Weights of a small mixture-of-experts language model, trained from scratch on English Wikipedia: 1 pick a token.
Below are experts of layer 5 (counted from 0) of a mixture-of-experts language model. Rows are named router (the router's row for the expert), up (a neuron's input weights, with its number) and show model dimensions 0-127. Each number is 500 + 25 x the weight over its row's rms, rounded and kept within 0 to 999. Numbers have three digits each.
Before each expert's rows: "gets" lists some tokens that make up at least twice as much of what it gets as of all text. This comes from a sample of Wikipedia text that the model never trained on. Tokens count by the router's weight.

# expert 6
gets: "20", "19", " |", " (", "-", ":"
router:518478544477521504562449537464508476478495522483494492526447502486477489489523504498525508582500520438484506525516509519513508483464501514507502500509481502456484506497539508511541494520484493493483494513544496439479520497486499501445531509487511493490496498483499490532539505487528472525517523491491491547502505488501475506535484472462505484441489448498465518492504528508534481516454
up11:482490468489490489526485459516513504486489518502473534530527506434459496459524502488474490483454486500505469504503457468510484474494503487473529486460507497524503467494500513535497499463537485486551510502453545540498498520509502521491509543481520530475541503451485477501504495513494493532466455481480539472493485461494511498529472527529503433489532518529528508458495491525514451513504
up12:480521490438486467510530462539520485497513540475509498510477497519482543478522497520555463503502467524514507532497486525520456465532469523526492518531440506510501490484506502523510516491524476476485511493466451509513547527510501521486487490458475461525483507496514496512513508487476482454507543483460502493523500493442475509487467494494519526524492443478475458500480475514458491539520
up13:528466454514501448520477481491525499512497525516448479553513477471456499471528496511511507513560446463496530499479487487501462492475504519514516528522489464527515514484514526469502520475478484496502474507496466489489519533488477511456523458485505488507507544451492503472506474505491536495503502459527453478461502511497508523520494476508509476531459542511508475539504543479541481542502
up14:500467516546467497475479499501479549543474512508528517504508498485508519461479526489515528460525534481485495523520495477523480467515467452475480500500481503483491467518488496530433503519511476517452493469499489506471481491488518523489521518548439469478513537476509495511513462507516497496508528518493472525531492528455472485500525483532513525480557526500481447479455496492444488499485
up15:478483486513460524449507495488512454507525486515454505463456522515473536487496483527524525444522453425520527487501542492493507481523517502508488492482523431440516526517468501511504507521504453464488489459484507504480541478503495517487475525477449483459485489489501542523489488499477494488522509488493500531498507505493489488517486472531502472476517485531506490496487482491542479551506
up16:506487495473444478510490470487496483496481458506515538478505486511534487489531537516517485524435473520483515528463499509467503468508522549499492526476519499494502532460468493526513500502446505509492408517519526456501522490496512499504541505478512495465519506465525486471505440502488529510453489475495482484506488514478484477530476524462504522454495494517481501528490480545535505533491
up17:495448471501473506464486520494520527448497498472496525550484500484519523495525552502536492489474530498516535499521506523510535430448500500506519470486471487492510520487530500501526494495473539502437534503513491490508541536496501489535517521492491544509448509491512526488495528509475473547516495480470511480488468516485476487530504488485548482478500503519472485481513526476543441531495
up18:514530488549491534517494521473496473432501523533480532495455579509478471497546484485521527466543467522492526506473500472487456491505488514500530516490496506492517493489506498520483487516488501484483518469541476486545511519538477482493515491514519483500456471522510519536513436512516515484512483473528511465487464484507512476534559452474514482487495497514503510494486525488508545468504
up19:490516489481487528481536462501532515525518535500532462513525514500516495462497491529525474500493533498513472553495510503541490527447539479542493495497498537492454480493516503539515514514512460518448480520487459472530455516505511501518539495498494480475490507486512497482466552512483475523559527482497511498490470520500501477483501508530516492484481460440543478508516555496507534539479
up20:524505496563524461479471509491553470495520494538500471491488486524511535545484503478469480501491524500548495492546495476459449520513531495491509478482496479487521501507515485506509481504488500534506546551533483510498451532525471501515439519484473510528465480498443478513514483553484468466481453532510470526489464504478487476490504499491500509473548526477503492512498492503523483521524
up21:490484537489485494498470512474475516544510509500482506468490507487454459492464537467518484501507520503488559496537508510510445510502483510515503488496515527494537507540508497481497531476445517493507509471466553479495544483469518527475518526474508501484507482489525478435499511464545524471551544519539467501483481505486533489499499516483500487515537502535524468518533479520542500505549
up22:482498513484510524539464536462498521538457549507476515506492484478521509525529490480478464479463518506488484519556488486516490501499489486531490493519511538497505509518481471477508502513516539509517496449529480485461534516512506443541497500478512506496492488482480542519494541494501426488515457485514485463531457530523474552522467495467521461515494494507472502496484513539539476464482
up23:509462499523545479494512512513504437527483452477516497463516512502481525527525540459495527541505500513500483519506496469468505484479480514499493509471502494468471477523527481557485475492496507461476510476493541496487517475461504464463487517500515462521502495449492505516498446511488494540540534507537486470479509497500475516501505492499505490501529477508522565498530582498467539512506
up24:490488485483464460514524461521498497525511510480484445492487499476476472453525459527464485553523495487489476488501535519540499490541463518450529499516526473526512511504489514543510490517507486482510494481534520511500476512537533523537504476471471515516520458499512477485509456552506499503539507468486476548525519499489466480524479479518488511542497551466509497505470497494536558507518
up25:499519543555503488499498569507509466544555498489515502463511478473482488512478533536465490512492507462496531520499518502468536522496477469483547521526486535510482480487515508477498481477507535462455475526488451550517496496540527498510465506485488499514492492511498504476485523517530507496591493528507469513531515490528510476503526476470481516533462488483473475479517518513510504502485
up26:469449464492500531494518505506447482505524515513486484521479511499499491443452506537512549507524501516481492465488505491493525524492458511466449463512521450529523474486540518502522513517492493508524458484511495520500480501499525438467508500505527492547475513484531525547483492495485487514505457486513508540448523515503558502529453528489516483496469503530505513509484489513534524462505
up27:514474546469488497501517527484483486510446522512504436548481499498515463478520477460517507535476484475488519461525478486502506514489535510512500502542469495476496467520514526522520530519481498509466507491503457480442496484524489500472485513496503476510503499484478467485526522507533490500560509469520461494484510492534552458534523471478479566459453507492477480471513485475516520525500
up28:491483486450532493496494509466473505508426466497526536513474518480508533487538553496524488528501514497509449512457519491525493527484487513494494480545478505523503494524512507471511422481512506501448459509479494476520529503489510484458508514500485488474521478486478562481485444521499508548488484488518466505484513529485489480519508465515545484512498480533474501457494477500542490510504
up29:452506523502535453449509438488478493478507520489522518518492465488460476507505484487539474489480523467493502494502517497522558456494462532527495507477533530513543527526521522509495469489470488486567468468552471499516494496536523511515534460493466469496486509519514468502487491471500497518472490495447481524509484535502512525498529505499488493476486466560515495513487518509504489484461
up30:496479528468501477485518487549469542486554515509469494490503535470489519503565511526497469473501489466517471520500533513514512524482509500551529501511454493463525486494521501548463489525494529525488504523487459492511528490494543445465497494496495520490505510499481483439481477519524474471477482480494474519487476480528516515477524448513514542489496522513465538530511448489511471520518
up31:481487487506503518452483499517461495452477537527535508510532536488472509484484533510497490522497476501471507467478488495508454531502543498526481495508516456461492488549527499493528492475531478507492488522530529476495508521444539513458482447486492467501535491458470505541516514507512491514481523485507465556484509522512504520502504517505462528486500476459475532515479474539550456532490
up32:507495522492496511483513510513514493436487491488502520458490466479486477515451512525492489520479552517528493441469521553525483485513472481518525514544539485498503512496490471518477520524522422482507492513516485484466530470525481512489462529492512508534497475523475470522505493486478471451470510450511497480498485518507499510468466537465520447529514470473517523514524516523531466501493
up33:491527499468548494501514514502503492481506482545479462458492527467486469527497461457543497570501489531532497521510492479545525530480507539509484513491457502478525505484496507519522498491488490487485503473510471514487511505475534514531492476521482476494541506491485539518495456485525478517511465545514420524552535488532478449518524523523528500548533509498514532499505511499492494505504
up34:463537518481508517507468496464488499532468506523504489481455479495506487509454486515505491448514484449518518504526516471524503507489478518534512499453513471490455506522495498563511471527444517463498492518537487512515499480527503485466471509485508480479501480514550493498492521487545491590511520489488473509484487481476506537509541507514500500519472458500490543457540511513513484537513
up35:519488531503489462493510485462536452571478476522485484490497518511490478509514517514507483474512493440476499492483477512501488485503525501486487466490508487491533476462490535468513465492474507517542549561498479479468506434497505491481517493502483576474527504466495497504494503442466509511498528494545496474539505522510471458528486486483494534485528476497501515497488506532522529521529
up36:517485475530510508477528508489539477450565524498496507523479465536525491505498440479505491466457464522470436487470548515489467509504493491500517551502517534510494527526518481566502455532508479502515454480489482507491527479513549498484496467493527503470443509439517505492527513479512514501511492508478522512502488534490506482492502491495496494467480510510515498519503531522522520455516
up37:439535519504530504498500526487505491514491482511515466523491476476481508498494480473501504499537492494525523521456455504467542518469497457462526508457456516482520531504482500529485486468477513477510539519475540491516553496500480479473497490529462522520481505504513503477482473465506468510513474479476541505528527528567477498527530462480545495516484523564499487476505522540496525519523
up38:517483493467506444474531509519549498547495485523508500460477491446515507449531498494488506515479490509514530508549498498511517491492550559544482450496488497496522493486514561511452524510491501475432504492529515459506501481503490475511536489535479504513469514534470522518498505516502499482520447500487496460475473503526499470536543514488523497486514472480483497477468489495524513473481
up39:495506455542534480510473538492516500454502512498498451490534556479488522522494467508545521483508434503490493490516486462462501469490479525455465475484500481476462493510491473533498515473499517516511475518511519565479476504508497463521525474503506535485493474471473493475490515497505522458498497524500512505493538441541548476465511515500509506531527507470488456522499520497502499545513
up40:530526511523553507483503458483502474523503452526483570531496531479495485492526482460452479538517470494500473516493487479524548464514491498515540491497452494484497502512521494507476497436473532520517493533503518492545517507474471511524526500491505494473481497497516527504511505534458499537473473481504543527496545492487459488519465473491479490501498493488500493467480472517520484564458
up41:440528503511532486490486479484531469490502506480477500506520500507522479535546492511500444470425491491509471475474520544478478481544500508499524479470469534485527497470491500537497461518529520491500493437475514497545494475518516506484526490525505486460501519476486503525496474509504484468536521491484506520509508549574515535532511482494515560499471495502494498485481502496519544521507
up42:491473503504466472471522520478532478522555493514497515504474511535503468524491531487510499504484478502492509497476521459497523511505503454487509518505494446483528445543512458508506465519506492496504484479487511468493530492516497500498504544498530521458477413513523524515522491470506491525491511498462457464513474504530521555513504499500555481475517467479463460472468494541542506501486
up43:508474481526500514504518470450523472475426492481493507488528507502530475515494528502530539513450478482514451472484530516465498491491475472509473532487522477516502541512485508496449538472492540486502449542460485493501497493542528469518501515462438496516478516498508492498490483486495552493458547516477488507504563509527483495499500477463532490505505555515498515506497493511497506495513
up44:521457465471502535480513542487519458482487514491477495486506512481479495514511456535531507489513508529436492491507546452531503477500474500505451542530531505454450455452542480492499494486506497514483502535485493466517500526547512486521483490459464535485511486467486518518517476462505523484539454539525528481511512513530482504480530491502516489509500536504490497477475546501507500510483
up45:490525483490535494540458522531485486461513542524502493500520508513502468453481489497479501518518461503539490525476485533496443510495497461470469505516469512431490489503504500467536544483493496550516490495499542529478469519468469500516524448504474465496535482472508517473504431510495476484511483507505488548457498504477502531470527509514483478506521504522521484484496464514463502507542

# expert 0
gets: ".", " and", " the", " in", ",", " \""
router:514465528512479504502456488506511467488472498496461515538483538526527505471482513494501503520497502456473492494515525535539541485443470519488482466466459486509512484497497508558530512487533494541500475551494490466505523496510458527472484520508474481519465471495460462485497476507506519494513475510527487551478482494493459495533495472461512473487511495508474529479538564510504471542476
up66:549457539461473501513532477489508505460513552527519462508498512450513443520536510505510485520504502489509494473516476508474547480459494515524482488486482540496480548486520486526503523516517459496478529527511442493514483476511530518487474489472494513460468461451490514506505510447507495480471488499471469504532480511506532477518498477483508500515520478478532522515480462525552474476502
up67:448483487516481525470513514538531498482497462540523487537560482514476485548531476454474525478538538540519476502522494469469514559508536480481501492443499463481490534504487484540501505491509515517513492462524488476502519474455482513493484543462497489527486520511479464476529514529488511483504524505511505495469493534477474509527495534470514497491496549520521522501513483547481511514514
up68:529517563503566531505519479508461549478517475496419492475488483509483456483484487529508540523529520498499524486525491484525462524498523533510494492539493485503533473517486492538506481515534514525537493513513513486537524534505494503493485516513511449511498504500492501486528502495538498505511475495528507482497450537501488506497510543486483509552505464522497478469450541509532464464483
up69:504522479495505489524460483539530502461470495514520438500457510471495494498565497479467490498459490489492503475529529485522497566508557496547534513536503543510512528504541505510529472458464517512509468459462510497519498485503459490481493485508531488537502474455493453519530471505470482483478504496506511488512530491471473528503501510457523511530504545510487487533494499509485517486520
up70:487539453488519508506510504501481500506452544548465508464525515504519506484491466516483506517537539460513510481494507492553491503510464480531474523499500553505499489491502523500477459467484563513505484496493462449513478506464514475483494512475509502495516457489475544440523493542491494487432488523480508489546525520488510480497478483506497503503478501499470515507499548484479444495528
up71:527480512509587485460490471550473505554443538470486523458528491478486446469505494522535479540470525549510501509493498450483492489522518465489525505502515487483491462499481467520518515504524508469504530502530497489501496510474465507509500485502500494460479516502515524510475522483518494490501499493439494489535521497514501488473477504514527529508499497511575480499498478491486510518449
up72:533511507542536533461535475504515539480508514566501459512513456516528514490534503509499474467551531454482472471487477495523492506470528483475506475489517485503530507450472518475466527460491528487478482437465531488511505504547501536495515509500491467488531487468471491477507505473519515450475481541500499490502480519507531515520452479541477470499502533496499503514510484502498486511474
up73:520482471487518490514495452504475500539449467499492495490497473513474455482510540508515520469539477478506522527503508500506537505531491465518521491499508491484542494474534532514513460528482483473549500473519532495520527575526456528493522519494493508542490474485507478565506490527515512476485532497496474542505529475482468522523500484508458476499487504536503512473577496492481489517501
up74:481511487471524471487555497518496514509491496497529462496473519553504503486484504557528482495490485474495511485505472538502523502443543492452491492479468506517520489490469500482525538480494508496510455535452505506544545537440487474509515519501499501532518452509474512502498477503478470493470482490475450468505470537505502479492492509465509518454468504493484540478457544475499481519524
up75:469540482466517505536466502510493497547488505473512509515481537512491512467521468500463493503521531557492475524498467498470473478488529456450505503455532494507477471497523493521519509488505533472494496534546486527515526509467499511514490509517473498530496484484480477497443519532488511465506479469560518455533509532480500511509462504522570508476467500479535483488492473479539494516522
up76:498504486516507472497511468531491489435488501485505510520483509509454486496505454492511497441534510509526479475468454491494478506496521497523491500503479487535468482486510507543485492554483530509494447510510515502491539461489500483475519498486487483481535542465523440479488469566504479483504496475465480474481468533494521468495495516452482480531490510492493542485485519495454558539490
up77:532493500467464506489512491516454477507529464490478513467473505499544462504496493490529469498504490522478548482512552506493500534526487530503481487493485511502452510452462490484521505489536477487497470512491502481501497473482549487467509437530500466506541459488442525564518525515480483469492485509477467536475520498483505496507469516529512550493472510476459459469497519490523511516509
up78:513500497465512453537497519511548498505528547509487522487502508496488465479471509499513496477505500498502497500513528482471508491520456525523488489488460522502489452493464510476475481510473492498474520534484475475522492514486489544489531505499507528530507499472489512484546522542534452565465496500519495477499481505500453474537515491556526450528462540504543479522515534450486504524546
up79:458493483508507513464489463467509511479499470520485462472507513544462510493461504478509485430444465495493468527503473473511543493479472514490483491513529478541486516463482474485526492499510487456509444506488518517479507499507515477519495527530526509512519465486508503480507493493488495520504509480512487482538505459537487524516538557511473483517523423465506468500502569497508504509511
up80:500489505515472493536446489471456487532490467471494511480556517487509511452506543467487506480533534472506499550499509481518483507467501506524494446515488514518500503499512506541485486498431491484495534502490469481453463472490498533510528474484483433493522525450498480536506468546544490514498471484520476472503475479482473520498503480505512506495506494534513532443491492516501476508516
up81:512495480490492505444532433476505490480465493494492482489526517501516535482512481525489460522496528541508511493497448485519487501485481498506503482534525552521496498502488464470509550537510504484543510513482533471508456483493540502450530419479513451489468525507501565482484508485515524503462516512482481464476490498533499489490501511510490515540508519506511474492447474495526503503511
up82:551483494483546504490504490496497477487523486491493515502432502515479527515469509485510455512493489538504529491504507466520494488497511491544522532446487466470513509486542464513503461511537479477475488494547484509454488464512487472508447523507491511523529505483463475503509500505456538469501508465500541496489485464525513484503499489489501530441549448449476514508478480485479506460519
up83:509552487540511494510508512534572524516487536493521495523524500534482464479471502485515534515487474503506497480500506486515524478540528518482451518510473499493502529473470434471519535512491469459498475486503469476547493477480494491482536460509476551500494442503518513540505497478476471529479492494445519491499554471493496486521470458499508469505512494510474503456515512483525483505502
up84:506464491484476497452478433545492533524482479515543535531508482516521489481519521521507524466518502494471467535528510503449518501526523511509503498496531522490553510463518473510482494509516456506478512502467493465510536510484495495515497536520492494576492509479496491501516495477489541473509478561505520438480508517466516495475533510498503510461462495487546481487514522535523513483474
up85:470510534519477481524480494496487492524466489529509519478561505508506526532513483487503453505497518511506461518494469502474455472494522543468486502489477535486543527493503485496538535473492492526527529501492456461489514438490514527483489505485505455501471454474481478445450467496500486460475535526506492533475497493496504483512486459541487504519487498544493490470511451487551480510505
up86:485492517489497499507484492507541479485493465508512507490472524460512532483473533512500477468486458487475477462519496511546501566522508476480458503547513522522502504473517513532503500528503555528505485537525519449495505477503490498507511489564464512529466472525480501519473507509519494460455472501528492537506477492511455522526526530465456481528507494517522568504487516505530517528478
up87:486523534493506500503490518521508502447475523497488472505485467497502468496539513523468461536469527515523484495475503442498546493492481525468464531503492484505539533530482509506456508466513497512507476481532507449522504514491534547503538494498464529501546507502521455518475474498428511487507525466503482501484492480530501471498545476446498496488480481470524551507522523540503485501529
up88:509516530509485457443497483493544510481493499496509499501511530490503523511523500501526485530474464516519466471515500533513525525527519541536493534475477547506499484520504507551552482523539469515550485487505467473530459521498495522501543482472538512504528458440475490516520492497523505490480512491497496525585489512475472498528484496483488503513471441488528508543508505509513504484518
up89:508530488491513516520525462486504496473490523508513526524478472490469476525515508490498548481465497508497478528510460481514503524532473488538488474490502505498500497513545448506508483515482494487514463443483513489539490526533513461537493427493524505520521524483498477555511522507492513454511564526476459485471497483495484521501541522478477533485454475507542521495524558509499510523471
up90:446489510490481502525502496469508486567498503537470473538463487495513487508520477493515514491485535513506526500498488538522496512502515517465474505521501485503537574455516511518499507485509495519480493480522535489445505497463506449463527499496464511532489471556491494523523489484515516493513474480481503493520509533555519486448470508543469506511484482466501506456457477489541473533477
up91:476529493459464476466509472499465459518480528516455477458469549477460490478493443488495484535482488515525505506526507515421490521494491499553503530532496513480536509503526505521471547498476477517483501490498534476514532475530524506552526527517508531492504509505507467528527497490552494531491524501527488481480506482491511517547501506451450499483490479471497517485484480502520518501500
up92:480501473469526474494506493481544466517519478507503448501463514479511505457496539524517475511520482483490478529513508518544482497443502518464495496505472487523527485542513500510486483506472514490523508474468486516484528505558440507458451500496482485495457520536442494508503508520475520480511479517532465498495467466521534508489520500496478528493557530480482531490531514509499450550496
up93:491530503504518494480492511498496499526471506484519493555495472481499504481493469522491465511496487501507493508456549522461485475511502506579550452484508515477486460525527480489505441500493607505485537470473506480487529477513494488517527504512507489527519464516489501491513467452505474473504521498528496499494470455515531486485490489507539519457522521500481483501518542471510514498513
up94:494497480517517504499570512516472505495490472489542512493501468516498503508544505493504513502512440490475508468491454541559526514506466511509517461491482541501493539456517487515530481479521497470502490431510488528507501468507478538462518497493498504488494470510479501544499479491463482466485502519503473514495477512534456507519496457485508541490502535546543532507517532500554472467490
up95:490540490470523508466510489493480496494490493526493492484503543497522500528474498519517469449451506486451525516513458476484507486498504518515482512485507525469457453513474513451502477515474516512462519519472478536544532469542461491502492488521478494546484499474509509523507481485516544492540456508515547473462502503502491486478563503467464535462527478483511492530505517510520556506489
up96:466498533528493476524507503512501507500452506505484516529477477521512486499494485532516521489490511494543493503515529546495462520481491493517539516512524531510492470479476496501523564491481493496455498521521503458484504445499459508500516533511498479554471516527477535555499483479481499506495490441481471518508533503536433466487508533467485487496530497446526506492555495492498537521462
up97:450529457491525499538532469498516482471544529525493487517518452533486519515479486501455517480509483562517494491499504516456463453536529464497519501499542468518475499476525468516495458488477473488471468478456474489512476482515487515557475451490496492492507527460520508507485505504477472501490483499495505513499498508499464497518505541497503465475540539532532507467523481551520501508499
up98:521520538516499521478454537493521538536469538542471536494526488474527530514550482484539515518464471539535462470482518515520475522519440508528515474506531526511484476521499473541507516533494488484520477469495519514505506523505493482474512488485469463478487532470473512486516511543478528516532500517506462449495474509452498478452505450512518511476507484471472501507485487505478505495509
up99:517489440474470503447469471457536497516519491504498488452500514489512496495467514483498543487475489476461493457486504521552533497454510507474492476488516472472498463537514527553528466493463532498526513494467496509522544519527500502540474483478497465544474555487477485511470494522495489510497510479469506504551523472490486492488510515530528526505507507490491490474511535542515468536495
up100:482529499539479503508481513482476474481454426477494468518513516463436484491508512505482528497507522498541539478458450498533533468512505513504515471498518474468541481462494536507564467506515510475480497477482508530473529518503495510504497502486441510529520499484489493490520501533486517494531476500506537509480511542505464489529493491541475524516512527476523460498486479480479494507557

# expert 1
gets: " ", "–", " |", "0", "1", "2"
router:521492528530493497510497495476500516456504468543459521524438512470456513490526502484560511534507512449489482543529480502504492488470480530478452480479499507478516493462482505535494501501517497490548466547488500473504485484498523505432535510433460500521451481494500416484537520505515510497527506499476477520497511524505484531487508505498507487498481497478498512514503518499528483497492
up23:529491493464553501505538566497511478516499474466469509523471531541503498507496508496481500557535518475533468515512496477467472479490481490512513524483504510484492470476531478546533502504512539466483521465479505482456518497451514445534550528482500462515516488471495546468501503496480518526517508497497527532477501498487522539498509462538488467467494492531479500477503532489483548501499
up24:495501502532518500512539495528513443525496484506500529435447539553490547480488498493511525527498499485469472488484540475477512498515498502499464507536480522502498497474513526529505490522498485507470489528479503495518481482475521531505523508465485483540488480472509487487463463506512528495509557518506543487559459487497517455537490448529530484452497486481501484469471469542524504498481
up25:486491490469500474512540480480462462505467532546515481448517512479472467509499519521493529456522480477453527476460512495516519481463485491491523492522494521466510504481512489448491463485485546487478508522544536447478505477508494465473539505489505507488465499515493562502523489453527468531509512522536498518530485479496475537565488493521493504496486469479498499473537490517483497501521
up26:465473447481533498511533538549494492487537560523478497520484484477494520481482497440493499475483518491486510499490499485505494510518458483524501492477498476510540491503488511522491456493438462498448462478494496475500505505498460464465507505469528493480516486477501454517492509462455543503483457463542479521486508527516508493483482488478489461499483490505491521521480485507513576477519
up27:489485515535478454527510520477482474521466506509517430541513497496503488460504530479540487492496517548510483488524532483476531505544468448494525486546495499499469471464512500506513482519518471513521531498524450503492484515468513507496473482463477523447488457442479457499469532484531501480527511521490475486489486467528490490487544489562493525458495501507499496496492521500508505476485
up28:494580508544508481489492539537546482477482496509544526523497501486506512503530530481512522540502541458469504518504493440490431475459501483496530438559506516480517495542492493541512451479461522495503505493536501487540506472479496499517510490486520499475518518493523498521492490513512484540504477451481505481500494498497529468495508483539501467503507489488492489496513556506510514492512
up29:527496492497506495469502498501506528508488488552537527491523509496498474471490490484507452492483510494485485490486499483548524497467515523519451518483479491490495530468495483566521510510479540516490529549512491512504490522493579486475548543536502544459552526491517522483475509505501508511456502487482473532492444500520498562530494491514503511510501505529517543466527529474479478482477
up30:515540484503506489492478497530489522504545526492511538463499473485472504510517491504546514473494508520538456483487521541518524528469508525531520547520504445441505483511510464476480484500456487482489499515466462510503503483526498494515521467470493500505538560512467452462509488479534475498536509556512477526498478518481451485496525533458517474469490475480486484516500473508531481510520
up31:467535544514501504467520511492497425502535520496531494507500511476448474497486448502507475489485458503471520467458514560530491534499506492501523476504479485471513550517485514498513520485493515481479536541538461490507530530498492482494477484502533507514462504472487475530493545480481517481540504517520517521492513501554525484505498470515543497472508514512506493466508517516563493532458
up32:490514527487513523517508506501497508482523479516505495422455488496485551465471485515558481492531516478507500488471467488482503511546491475511519527545536523473510516482511463514471488497529480484522453496541537472502526487517496492491458503484456481553470480517469509473476525510538473503473491488506494476527537521490517509482461475512507460544484484545470492458537488503518502514468
up33:476462524492513463481566513489518509506505496531509495494489522505511472506489468485474460531546494470493482534499508454533512500485480546531557476489485537502495508463513467501427491456515526492500462502489516507516493467463527470525500479509479469490499522495518507488512456501507519508499494531469509533521526534501528538463472526490536516448544530491463521487493518490482490514537
up34:476520496498455517500503515480477493503496480514535485497457511459480504508502524508532490485474507519481521505515492496509483502455502495482460495492512541489506506498517481460495508556460534498456438478523480475473528464466495457513485476506484485521513441537505475455519494540477486500492514475509496550520518498490552500551509480505471530499510503458559508530522519542553498486524
up35:518488482494511509523481480469472522537496505495526478497488475533492457474533497524518484470493495457490470441508515464527571487510567512473514490503495517509543490472500456484545514491481511543484547478483455496491494497512518474510508464511480525520512495486490542494501500479476487486526541525509478491491453508498513486513493523494546435522499516491519535517521513525496552523543
up36:488501485493458526480477486518510485450537483493473481516532532510505499493519479487524473495520497495452486489529531512527502541456475504473488498515507524493506466522523460509467485482504498493520490473552484505447475543524544479507479461495486475534488494463508544504531528516508512516484535547509507521503433501499478489487520517487545463530503510508505530488417480526529498480519
up37:479520502486519491462474491508503492496541504494482475514489464473472483458470522526449541503499527491464496484467527516498495499518526513504532467440456488513463497520496495548467500514532496512480471498530513495481506482543472498509510511518523532462496510484526483525483501457497488504502495442483463473533536538470519456496517481481491531522485503505474495520487525528535505510592
up38:486497471465562495487552526503502521486483461517534498494514458511493512507488555504542506495416444504517494504540495523485492477528500503494495459500510526495494524526545495546507546517514441487479484464483525491490529523530482577492553505482469515474498503485475498510530489481507511503485486472525488481501515516486490495532527516485484492458490522513521519486474506526497514487484
up39:508515487467475487478524459508502477464505474506511451501525514506510438483519506550509543522502498513503492496517430474479527489555453533479450486507533504483568468485529486523502482476486513509478472471543509516504485504500519517474508495512465516481540486510512485499513487485479495492464451513495498520527469501478466538512520460521448518505507494532481481488495490506538510529458
up40:489530501516489526503506483482498487563515481518531497509480532446478500441509486505552485459472458471542468511486482505545513516476474509514492479479521496476498507471527514502467485444489531520476498539484500508524505533437511492514493526505513455487443505508478489528517555504517511516507482493532524514515492490486508489511459453521513491498507496493462475494495535547513507526448
up41:481505497528504533471459472473493515468535486529506497505521509465495507488526484475484457468490495503505490472474522539501486504491537506522481498513483522519439509476494518543485475517492505477511463487496470519530509526547520483491525430472496478436518486519486504476513530517503455520573530533467538486487482514474526511516455503490517490464513485543467511470482532507513511511467
up42:469491522448523484490547466521579498520522533492490469544492524491519508520498528502560522490507471476486473541504505514487509472461529453496515480486487479498524495438515465470513475488534490546490478507503506487485537512472492492507525479533476510494483496493527488530462515493479497548524508471462533502482520536531476531494490504532521457481520479489515477471476494502519489462523
up43:485481473542478475475512496476512495501499505482488548485495492471545460502487500495544541565466508468504476524486492520468533471508504522458472498500530495473514488499483539508496468494441511466496505521497517542462541508500483488528522541510535499531441442490503478479473546470477545479459513486484510526461498492507503514510496508493520532505529509498481489501515496440517504485519
up44:479483508521500519475518513529466478475513517504508496472498478509464466535541475493548513486473519485497492517501474460532541467507524502489483543546543505474475453475513501482489463483471503541523494507554464509522507554510543467498500503540458499485494529504495458478491495506456504472519461473475537488515497473468489511521499477530487526518503483507548529473477532460492488534499
up45:509531488472541478496495532526462476496507502565519468509538495511494465498516493500500515486489513516529556554489458515487526518516446510481507472481486512517508471498480441503523518500517454533510519507518504481498520507496481517532481520460472462495534498487520487458488504507503499464515462526538481562463514520524487499507523543516497544488445510504533521526541502484494532500520
up46:506496577542482532461527515517479530490506522512459468521524477472493531482514511476496543494501515476483506453528466455483478510509515503508501496516479517485491490516499536486570496508548479518487496523534489480476491481509501531495492463497512474496453492497498509469486528482488483477447516513456490542537490508486469466535507545476507511524521432478501509527502480492453507519502
up47:520455481496549485529461552497527501475505523509485499513493528497503518490484488496521493518525485465489510502493494494530501467520455533453503495457463460489537516527543480502504518538522502503485490456464471524497491493497510493490492511521514517545430467523510473509537460492499535509518537490486512495502474473466490484529476509475496484531511512528524498574535513480511535517561
up48:469506538507529505537544488495513530507448478494502522463482493470532478464478505469497491488475468504478496512521520497500471494481482506495494475484501514431530509442498488508518509512498495436500459509469492490519533508493480525514457517521497504545505546501471477475477505499514478485464514517493460467473475577518529488524491481503503484507521529517486505472495473437530493454475
up49:498455474488511488487490487514448517494441488530525514522434486486473499523455512473533498522501528468514488544509510459520480497508544504469507517470523573450479512515539539523493525495529478491482486496525504527517508486516505495527486503471517463529532490507496568500485511490509529492490529489522495502503476504427490477490476513460506517489467513548493516485519500472504484519497
up50:536529496475487504534477536520477498522446532544504508477500516516464468500539440489495513502472518524504489531493493490477505475517516501489506453503479508528487488497549466507509492471522543477528500488491498527444495480450483471473520504472545523552491504471532509480548478462526502520497510463501495471500479489523456504528489504535464505497527488482489448515488474466513457515513
up51:548507455515525473502473477532483524533490479524484499523504530523528493545463470513478482471482509474549503499450539513536491530508490505547487492522495535522452469517515487541502476499500520488528522496502462484503501479481514482492490513526448487564515496480522528504483542555482490465491487516503473472518484513526474486492475511489462489443534549529487492520529476501481499501494
up52:497477524529507476521463533522522503477504499497526508493522500521446477442464519562539521504484525511484512493492532496488485507525496522498506570490525487523488478453529522535456526523458500512503502535511527482483527522502467495534508530470477499502528496467499489477544521524497482529482527485526484484494479519561477550524493510527526480485451555489514505507497465503481479499508
up53:560484527491492505479493467514498474513447489500475501514482457505479446478516502498495476550470504492518485533517479495499490498502455478534489518556519496485497460525538509504483510524525553493530490511490520505471484480540510500503485537486475471483492516470486507521518459520488477467538506503470503487480480478501449540475502544558535449496519490483522497522468482533465547492500
up54:486524529490549509537508522488503502482496489465508499493491489557506474470510478500503497526474528516521459544511503532502546511513488521532525517513471472460500535517464461484544512483541467511512447475483487539424487500491469499482495468492496535486536523480470487520460489491521494509532500522506476488467498538508547442510511501476483486507495532520493534508483503537506495533544
up55:532494505486481516527498491495516480490536524466483518527468522477483481511484515521514522527435535497466507527515485492521524534494503544529503450479470499472492488480491461460492498583482504538498489463454461466494482491529470484516510494484506512526543486468508495488521494436462507449512485483503502535482490550506509473514532498468487499486470499492503505495455458512500494470507
up56:484484517520483522503505511465496475516527478466471515520516514521516530480470460523555456494435496487512486541514502519525438499470511481518472538512524517508530480482481495479519526475512516490498504534492548476499540482458507529539475466508474498519518508460501515493471494507517512484464483506498490491537476503456448493483486471506509469522519535496554516490487520483534481517434
up57:508536477485512467471516507490505492533463548527484494482513545477486484510483494497540472495568559593488505482504514468501513504484562492552471463521505533481502479490496478503519483499495511495508510483467500512493514514508502444491517506510499503497510529480520488480558504533487532490472509466465514509530522508565480453499523466503499505498496504508503520495516520539516481521482